Below are experts of layer 2 (counted from 0) of a mixture-of-experts language model. Rows are named router (the router's row for the expert), gate (a neuron's input weights, with its number), up (a neuron's input weights, with its number) and show model dimensions 256-383. Each number is 128 + 24 x the weight over its row's rms, rounded and kept within 0 to 255.
Before each expert's rows: "gets" lists some tokens that make up at least twice as much of what it gets as of all text. This comes from a sample of Wikipedia text that the model never trained on. Tokens count by the router's weight.

# expert 34
gets: " ", " m", " in ", "th", "g", "% |"
router [115 142 116  85 136 140 141  91 132 110  96  98 130 119 107  86 131 153 143  77 138 145 147 125 131  64 143 130 151  92 121 102 124 130 132 143 131 166 151 135 138 139 150 140 141 124  82 117 168 151 114 135 123 116 132 137  88 172 176  94 105 122 128  92 133 116 122 113 143 108 104 172 135 164 140 142  82 100 144 133 162 141 147 127 137 145 159 170 126 154 132 133 141 127 153 147 145 135 135 184 125 130 100  92 137 109 135  96 139  65 128 126 117 125 123 101 101 108 155 144 186 166 149 158 131 106 102 150]
gate0 [104 138 131 121 141 137 178 152 143 175 119 108 132 165  97 126  86 188 130 168 122 119 131 103 150  94 145 198 155 165 135 116 116 133 149 130 163 177 104 123 139 118  97 121 123 105 137 121 112 105 126 121 123 125 118 106 121 133 115 122 102 158 157 137 111 101 126 102 134 130 116 131 135 104 136 129 107 109 112 151 125 126 106 133 131 135 169 138 147  94 110 157 123 129 162 133 131 130  98 135 119 152 183 138 111 120 132 173 115 128 150 129 159  91 126 130 143 132  85  65 151 156 101 127 115  68 118 167]
up0 [105 140 163  98 149  89 133 141 103 122 133 125 135 146 132 135 113 103 123 143  83 139 137 103 139 123 133  82 115 106 148 149 134  88 114 135  87 100 155 162 189 147  71 124 160 123 182 155 121 130 147 148 107 114 127 154 130 131 127 160 179 102  95  74 102 136 133 114 121 122 134 128 124 126 101 116 178  93 121 134 119 141 116 135  87 158 164 112 166 174 149 106 138 105 102 109 125 111 151 122 137 141 107 119 102 124 118 120 111 159 161 123 128 133 134 154 102 187 145 165 129 111 115 142 163 131 142 133]

# expert 252
gets: "30", "28", "0", "22", "27", "31"
router [100 149 105  97 149 157 148 100 100  99  85 119 145 135 103  86  96 136 143  94 158 148 147 118 148 109 159 107 151 100 131 102 142 116 117 155 155 156 168 140 144 135 156 115 137  90 101 110 151 141 124 159 153 102 154 145  86 168 152 115 117 121 161  91 139 105 134 108 116 119 113 167 103 143 151 155 107 111 131 154 156 150 138 101 146 145 159 159 146 165 111 108 158 112 155 154 150 137 143 147 133 170  94  94 153 118 150 108 151 103 108 100 130 139 117 113  90 130 163 109 156 145 147 134 152 116 101 163]
gate0 [110 149 102  98 141 149 156 135 106 107  72  95 134 137  96 112 119 162 143 115 149 159 172 167 149 121 163 116 154  90 139  84 126 143 121 130 177 149 130 131 153 130 167 118 159 100 117 117 163 135 127 146 133  91 167 150  99 161 165 105 119  90 126 112 147 112 125 130 106 125 129 146 130 172 129 140 100 106 116 153 163 134 173 102 159 131 156 154 127 139 103  83 144 102 165 142 153 137 144 136 112 131 115 110 154 128 163 128 157  89 115 100 138 160 119 102 117 125 138 135 142 132 153 130 157 124 112 166]
up0 [131  81 113 121 145  91 113 123 154 113 127 122 130 119  72 117 100 132 133 116 127 113 175 178 120 129 107 116 105 112 126 128 114 115 111 146 132 112 129 144 121 118  87 103 157 144 151 135 142 130 100 155 126 136 133 125 149 143 127 132 134  79 133  93 144 131 108 159 146 158  96 107 101 156 111 141 126  56 145 152 130  55 161 159 141 154 132 148  67 127 104 124 154 112 129 150 137 117 116 158  99 121 100 140 142 128 141 131 118 121  66  91 107 162 157 151 141 105 137 125 119 144 161  96 153 171 120 120]

# expert 162
gets: "1", "0", "3", "2", "4", "5"
router [117 135 111  89 161 170 151  97 100 115 101 106 167 112 103  92 119 135 152 110 126 137 146 121 151 100 138  88 157  94 119 108 122 132 125 155 148 156 159 155 140 122 167 143 130 112 123 122 129 130 129 170 144 122 156 119  97 183 146 114  98 119 148  96 153 131 114 116 110 112 103 176 108 163 158 142 122 112 144 144 154 160 133 120 131 144 139 161 135 144 119 112 138  90 160 143 152 130 157 146 133 181 105  77 158 132 139 105 166 105 100 102 131 147 123 109 104 109 137  93 159 152 130 124 139 121 122 150]
gate0 [140 100 116 144 127  76 139 135 109 140 132 122 139 140 130 110 130  94 142 154 121 177 172 140 105 158 132 136 171 130 123 137 153 111  80 155 158 122 127 146 125 119 103 177 128  46 152  98 108 128  83 120 156 128 146 118 106  88 158 100 148 127 116 136 159 137  75 118 117 112  84 152  95 128 138 138 131 112 133 132 116 103 150 130 118 166 130  97  70 115 122 119 124 103  98 121  97 148 105 129 147 130  83 112 132 117 124  97 175 155 144  92  97 144 116  78  88 114 132 115 137 142 143 123  67 124 149 122]
up0 [131 103 137 134 133  84 123 138 107 149 139 132 110 142 120 123 111  93 136 150 133 153 145 132 126 165 122 111 145 161 116 126 141 112 140 151 138 124 125 161 119 105 115 161 135  33 158 102 125 122 100 131 125 126 131 146 100  99 129 110 122 129 102 110 125 138  77 131 130 137  98 130  82 126 138 151 139 123 128 136 119  99 105 109 104 156 116  95  97 135 123 114 123  94 103 136 104 162 111 135 156 115  98 113 143 101 139  73 144 161 126 107  99 108 111 107 111 145 112 131 149 154 142 116  54 113 144 119]

# expert 142
gets: "0", "V", " station", "ern", " aircraft", "′"
router [109 171 105 108 157 158 157 103 121  99  90 108 131 116 104  94 118 127 163  94 124 151 149 110 137 103 128 123 133 102 143 104 122 124 137 164 163 133 146 146 151 134 160 137 156  91  96 104 151 158  97 168 140  95 150 127  70 171 123 117 122 113 142 108 113  99 122 103  97 119 106 163 115 140 190 140 120 129 153 156 164 146 140  92 160 135 129 143 184 150 119 105 145 115 148 147 164 133 156 129  97 175 127 120 170 131 172 120 156 126 120 119 133 144 116 135 106 119 175 125 156 152 135 148 148  95 102 142]
gate0 [114 130  91 115 104  85 140 138 109 140 121  84 124 140 110 129 110 103 171 138 141 192 143 169 114 127 109 110 136 108 105 141 144 144 151 138 159 138 134 144 139 102 138 161  97 119 129 143 120 121 122 110 148 123 143 116 123 131 124 133 135 139 134 129 152 133 124 154 101 126 112  91 147 125 142 144 158 103 136 128 121 135 118 134 103 161 135 124  53 116 136 135 103 158 122 156 125 112 135 135 118 158 133 148 167 126 102 124 142  89 125  79  94 135 121 131  88  79 134 136 130 165 112  93 137 102 164 172]
up0 [132 102 124 102 112 149 142 143 136 152 116 160 161 121 121 115 102 154  59 122 116  97 105 131 129 121 142 131 160 119 146 108 135 156  82 116 162 121 129 131 126 125 109 109 153 159 158 178 145 103 121 130 120 107 132 112  94 109 151 147 108 156 119 164 124 142 159 138 137 190 146 143 105 107 143  86 109 108 126 121 109 152 107 136 109 147 144 158  81 116 157 128 116 126  64 102 139 174 121 123 121  96 105  95  81 122 105 117 154 158 127 122 151 133  89 124 123 121 112 132 125 122  99 137 155 115  98  95]